Experts of a small language model: 23.6M parameters.
Below are experts of layer 5 (counted from 0) of a mixture-of-experts language model. Rows are named router (the router's row for the expert), gate (a neuron's input weights, with its number), up (a neuron's input weights, with its number) and show model dimensions 64-127. Each number is 500 + 40 x the weight over its row's rms, rounded and kept within 0 to 999. Numbers have three digits each.
Before each expert's rows: a language model's description of what the expert responds to. This comes from a sample of Wikipedia text that the model never trained on.

# expert 22
What it handles: Word pieces right after an opening quote, parenthesis or split prefix such as Th-ough; also born, died, note, table separators.
router:547523483405501462483472583539491505453483502531505501519452530478500490538516536488576494468499545478500422586501484530518539554519484557422500513544514526476448440531479424494538506525523488
gate1:571495507543521489530463506480531471550567479527532574577476500447486461501486457490534581479574499528492524480466551481509560499602464499405532527466483504521499456478535539520572496508461437
up1:500476487506494500504535496500486480550542454486499454496469467499485471564410510456507453550494539435558467481506467497474472517490522467574536488481544577518482487512484603583543497537481527
gate2:566452549488565471523491484507519516413551488473520485498491483506469484481519491499545504432468461433471513558475525481501542560481494526523511539546584507574587491578395493518484486595458486
up2:503493516511466540502430450519446505484501534463492538540499532436465495567525424493469508511490453442549553430523535520583451476515458462501471538466479496513538458462489546512413465546491489
gate3:512449474501449501505505557445466474484578537546501515520486500460452480413546434550532519454463528522479528508539480478434525524466553467483549471573474541512451462454541594534488505550449576
up3:513513500438513437502474502554454515479505556498560502491510632526548500569512554537501498533460517522518522459440503522528519512518564500442441488516545505512530492602515449442513458468476463
gate4:509509523549518459496533504529401511461502534505469451507517453514562520516539510583487554523491456512477516543492498564491490504442515504521466449559487475373437509548451524473578543472440430
up4:526550549496454450477498556473526491500447472467547515518454503516520486490553491460492410450542519452440479483458582463468481459516473523470464549537456516499535469455436466552434532531492520
gate5:591422467526577507544562508467467466518432556486520527502505586477525470507460583496476516559614493470502471468474544527447599537454526500501414428506502496504489493548541527444518455552488500
up5:475482527518538475442446518519529400529525476470551492533530462568475477519433527510458473533516549483530410545566458533469482490432488584432565562493501525528514576533492441607476508486424506

# expert 9
What it handles: Month names after in or on, prepositions like of, from and near, sentence periods, heading ends, and football positions such as MF, DF, FW.
router:471476396456518543465513510569475451474457502458529568519413432430498487440558536543471496586459523566424465501434481534539509564509513549492523549521550534461495475493494454474556511490571563
gate0:463478504386521503527445445480507475487494406511498487429503515472418557459537550493479554461525522533436501511516484496502469447472436441539507487537530482417452498445477535453520497482508543
up0:469512542507509491487498492555472512536535507557484462475496570459538483482486506486493455511475508491445492467504524540536486527494469510494450534479497523555472500491520493506504490461561507
gate1:506440500427510478575489536522468462516472506505576451464506504434505582537510449535502525566546542479543492535558402502479381493552427524532535536526535540491546443483525461487497557553527522
up1:428495501513517466501493488464442541462503458505507481501515502507589465591505524462444455508500480452452532493455525521503526534539515503563432380519485523538501448510443502514506513511568480
gate2:503523533487600492454497560478525467416441528499516501544463534525517467454509425557454461571552595519502418573465437545578454543526517500449551471521471509564473490501504517486486447535500509
up2:510531534441524438536541529468443441445531455538492492484496466484487528439516468515482503506499533547504466539493421456476460511508542504460505501400447555499433478483509460459466425600522478
gate3:421552582501509493475443480541490451463448578526477524513474456467509524436481549526493487509531576600422502508457500503579501494508446573530479492513472497448508479525463412513504489471551481
up3:544516490602521430518473546554458502475471483550469544466447566534495499579457444463517448505495500527497458417520509540476471545476577470498443447534490462525488430459448428526502538541514488
gate4:553489505467467532486449514480498490441520526510421476423435475504547522475491516495472467500502524519484533544446565498471554575504572519460605534509596552486479512512462470526594456529530527
up4:499458458501476515520513493525546574505526479503453505522465595482482504465395507480544524465468514555519556492464537532507612577403558500508506482472546566444451475505496555517428486484487476

# expert 34
What it handles: Last pieces of compound words and surnames, often before comma or parenthesis: burg, ship, -up, Maiden-b-ower, Burgund-y, flyt-rap.
router:507484504488558437503427560505453500478468505493501569550522496450502564553510569550529460493511498492535461594490450513467484547502543562419490468552508567447491397526423470499511465560507506
gate0:515518513449495499516536540512415517467500524468481511469483582477505451530515466565514532486432508577556527508521461450558437481485516493465518487543457476426414506519559575410492496522542489
up0:517479456495435519526487507531435489502474529532474534470425535509506421482472489491520506521449531444490568534491478560531461458475427462455529463546507494481463501499531471481510492498517397
gate1:531498502536490553514502518488527448490474532483450460462509542533540468479498458521485488501577488495544450545426475571563506501487456511515546510571499560517478492524467473537509529529481453
up1:485412460554542550526509484497519551543457494453504504471482460509484544436507536526471452507508423468522544493545417452492483478596572515427563516491480559542520532507477483506521453432461533
gate2:496442495511514472508531479481465555508478609513554510506507472543489476464452451514476490485451534519520475489520588522513510372489554468445533514502501473502443484498544532468431506541499450
up2:511478581508459498481451465435578500502402432495443429447557484491457515491453506466519465441550554508470531440496547538527506548449474479536462478528543447461491513506516424526456504563464522
gate3:513545498496584600421532503484468536526504553511554464522430528541458445436498433459443538461452441434511505535519569502496511503461463517466541474523487532496476509415481502541498576557504469
up3:537505498517530584474458472525490519477466492547509505558480457499499505529581526478554522438476514489533542436531473537493582522464464544472533470496439520463393474450463449485460533571417508
gate4:475465484486560464486538538540480516451511505519552526482432532454548516429550451510532517472478496497519445499573544466466534517467583516557499537534498493562474413510546489558468519516494448
up4:438593452474543473519451484537470480489523522544568445507527490523476469511486510461554467527482476527503494538535520430478453510467394550517457531508510456505553476454509495460449536449441477

# expert 33
What it handles: Closing parentheses, brackets, quotes and table pipes, typically after birth dates or disambiguators, as in (born 1967) and (footballer).
router:465505457440504474443524509545518521494483511452521561505430558448528480484519470524414573461440497554514458550459543570503423562477537525466550540535497531489470454573444427478492490569540561
gate1:365523529505468476507475451503450485482487516489459491417593460525568508551495496438499441427490508439572460510570514538545576481483467486502472483529513499496429498466498457474504415493509538
up1:464553594554405459512521518484472481508507528500494527419519433519507472522493594485529442481451406503603504512535486542538497472478452558512500481486521529494502501501505533496397510520499490
gate2:511473445536499540550478458509480421602476573433508456486493522452534486411517489510452470513512489574544461522480481504491498458511465513559529555444435539509534427441457472548544569511449456
up2:515516529437548472543485524443491520430527442540525453562566494529556493526503522440510585522489381442514504536585517498460530524474518448455506516516505574519490423448509475505506484532491515
gate3:520518533501521487469430496546475473514472560513539573493484489441492452530473438464501525537566517542456533509546421530544506498437466526504522570518507496493480579429489504463486473496462538
up3:540505482522524508540508467447499430554544494511588484533504510525477555505542517531539477489495504419493521491523535442560573532417569450519525426466553543508529422466527546550477480462572463
gate4:442503510490496480552538480490445543459490534460419529484523429484478485437502435502488504505500484451533561440551463510487449479569441497508402456492455430523431525541536502556495488517544489
up4:505456490488510541543510519553563478510529540538426484517489554471494567570471491508513418525556537574591532511513527545554528526534417522543468533495573539551471499500461470469534538462483555
gate5:541500461518492526591472460506522577482479462483521538536544548478535497485488523547507464556549513453506501541546474436483520495545524460517451503506549558445526454514566482490507497493525497
up5:420441432453514500445516458479549500455495540478521412483450508501579495470553523484475522471502573502518505511484471477427517452440490456507488539525502525524522484493543477483521515539535511

# expert 35
What it handles: Decimal points, thousands commas, en dashes, pipes and unit tokens after digits, e.g. 3.55, 4,343, km, kg, %.
router:545451512457503473449494537538479446443474529468532495505445558480509541400518484551487555465471575532443473491460485529554482543465501534433532538570500559502518484558505432514515500441584559
gate8:589569518408464509514519426511495541492534485493524440510467517456497415499502535548550552522508498538457538505499446436543439475470515495536514539492433419466436540481457543484485554517473486
up8:559493528525489469494535506547607564510488563473482514456562483545455492522447559522493501577536545557486458514522548462510473539452509569472606531525505481485514479457518503563501491482537486
gate9:476556535519539546481389558496518466548514477515556531397536444454481505511419499477556508466558515463548582556523495470462514547476497509478525522461490495487510513564447503481483606573514490
up9:556535439507557468443532508445491500520539479512576514408495525458486529546493512568506530546504467477532493475529536458477503497445528553444531512521496562529523507513513541483522525462474496
gate10:479475458496504495532536511521509524491585487587476504442446459547429469489492423518502511490476430500510554477498529527488488515439494444487493521505449498471423473459444488432517484522523476
up10:488563430468495519526390509524494536546525475535580501523485544471433563472539432529514534501489456563442545490554552537523509546391523531504485501475473529515556565460516470572537489543514483
gate11:488485432528464479536547504489576532462568548456579452553564448416458528442448561501508450505602527503551544498494465512466499529534573452495508560455538433554518478483534528512583507520512467
up11:492451458509569490569457474498493506543488486438540513456525455573480472474479456519503472548545514541507501474574443419514504500449514557560491549527500450567412385519489451514479416525470484
gate12:472435499482449501499472534459485547487569443455488570455417526505457462562513489547578528417498497485584563499547480480528505438526555479490507492418525510534435479492507497538452489517538595
up12:531564508481560475478466477486490543485501576571543461462485461460467536429462491551502454521501503490437431450426620471528521434474479504497566443532495565515536500563480507472484525543444510

# expert 44
What it handles: Prepositions in and on before dates or places (died on 27 January, home in Beirut), year prefixes, and first-name pieces.
router:469472403462504540484519502572485456470440507453505570528397441434499488454569525541480522593454526569423462478446468535540531562497508554480522548524534514474485484467501453468562504482560572
gate7:482461506552489486415476547546491510519557554511505539539493525432464545543488513568511469625520509508530501519443470471567566573492499463499498553540570499502493532519533471556521447505599500
up7:461528501524504455507480483553510480463405472486529506527482570516417485548483423530493489502480478454512480520508500499507479492489491421535561442488514516473590559497510488472548490557510460
gate8:523478548566482500599537521532505477502474455460565534480501477447506519465507461506498487507466576542518461562441500521452536518491402578467462496550473504477474494495530463486580492493522531
up8:517508465533454454556455529528444468503519480471525531485539388543481426515500471526410481553497456584477571488515492476447468497473442492512498485493486503506539496522493464477522555518504511
gate9:425507424459491466468538496501425493465517518436558514479477563499487436489476578591486519512390473526484466494522519588469472492447483513479478434516499459519523489493479491510567500517488504
up9:540511508518497528478495597468451475586528518498523527473560565597562487506452477534551450497466516492509459544524479486425496513497515446466530447519465523418523466558558523431531510541514532
gate10:515515530512530498500511528596513460390480547492534437476420517496581486554476499519485514523503552540446584544507483493484470478531495548546456556482475494448478495417504553516520484519551503
up10:536523460518487571530485437517567538505479423537473462462486491423469473560559501469484517561537571544467541477525594499504462490514443456509436520505531570466411506515533541560534519507515496
gate11:519442564473489510495465525564461545513523460488502464390491469505495518509473558552478489511458549556469531540443476514508535545482432571441511519598519541501379510510436478524480459524545551
up11:527458447493519449537502517470472457507475455505488463447464525483537469494506520487509510480493520469480489524587505493591577565496474537446517501469481516548418498471517432505509496460480505

# expert 38
What it handles: Sentence-level prepositions in, at, on, In, After introducing a place or year, as in Brecon in 2001, Glenavon in 1997.
router:471479385450505545467484502561475443474458504448506561507401458429507488433559526534478510578455520571429463479436458544532543548498493546479516542507556509476489470478477452472537492500559574
gate0:482491531439534504450533489526500510535525523451535519511513499474491500516464496551531542508493479570470444471465479547476532528425474584417507506537490476447467456425515529553425518541525458
up0:516435552481539449440493503492512522548597518524505537499470469515452529483537526447535512542486465493479525464532457458500500491570497479446532476604529457521517492443427436501507494549519526
gate1:457404480476552538431419546556422492485457567497527475516490523547494541505492506501491475522500527519517486527508429596466507478471546483507486511489537500449493470508524442451555510505473535
up1:464476490484463448513582535498460505465487503476482494433525564506477494517495485445478400583508426515518507500511491594595517540503495510548502529490485470457457548456509586508498538439505511
gate2:453489433495492500450533457538480547588469583501494470475480495538476495465458471464523509495506532459495500540449436549543464497500421586485468513515438485527508493505535398507542506489515525
up2:418499554495503466514499427535496462507535511497507451536559453520576467465528522428551541410512545507484540448518469563457614474498511541426455516548528524494483524506519521508548432523482547
gate3:481538421494486578502545504476440488514566573491475475499510516497506447457518581535527494575480481615499484508524536469502497507580513511425590499512567496543497466529511477512548492571459611
up3:461443465504481489516533533505434477594512509540541430413553502559488468526524500499466476458514510519475515483462481512458471572504489442536523544544505545494540500456525545459506551480455537
gate4:453487524510472453495520549469485503538433410485501534508524522512541517475514444488454511468517585498478472527569524442505472559498476562452479553535531435483468462528468496591434440518579477
up4:570478507496546477512498533482456528566431513530534551524495578527444456481484498493499428469498465511514557443519476579464641516448492483479489479470526579497409535521512535441539497534513520

# expert 2
What it handles: Inner word pieces of long Latinate words after prefixes like con, in, en, ev, as in inc-or-rect, diss-em-inated, ac-knowledged; also not, due.
router:503472502486537457486421564496445453450450564472477536498496560519517541524488584509446448443485544499526444567514504549474563494542504556457531462490481539491492477532435520492571510499554510
gate0:460521514418541466492474536454487513520585527474489469490500477467504543473468550522526543478495471512497429512402555475507496485506513533388519502536519536527460512532487486500472557485538576
up0:460483579516440473434492512466501514499510537521485486500481463484418592484507439556492454472430499550478497515494504546551464531531513524557477411481505524481455499549580503497455501500480429
gate1:509525484529519407491568538497472498565502493474451456512446461501534466425477482496501506468571493508522413449516490476497610525528591530511459531512564494464512498545459539424500554482494558
up1:508493515530457456502528462450512462614532530545529563528466518474469544536525501496529506519518514507497521472497509497524521543499540508466493516510448476488467521531521480489470481453482517
gate2:478501520519495487474469480542513569566526472509444516504473462556512524491531433412521493542586531512506436438499492485456456488459492514494532454459547418510497507430500563525511434604495501
up2:493508424459532552492502506481473591488497521488488492496444522506495483485471494498537525519493464436503528454526547591470521540483531535494535468556498516502594542431591535458477417503515492
gate3:518506482473561475558517503481579402539435458501513549473436509516526470494526524491500533499498500454543458427446519463566505487564486498577515550456561578523516514474530588570432516456466482
up3:473510587511454499478551462464503444520452489517423503473476491513513450560470482435568563575445466532462449478514497478527556528515583551524554513532529537502545546542498501543530456470531493
gate4:495512518458469575530490515500524491468524543526479483513568474500469510592583558512572469520593404553488511448501535505512421494456527513559497550506549553499425500491509433495495508448446425
up4:539535551479479524474491427531489501525495514451505499502440441447490531529472468476496485523491494490611508520577464427577457499476458534502518485478485434455509492509553518612484451483552453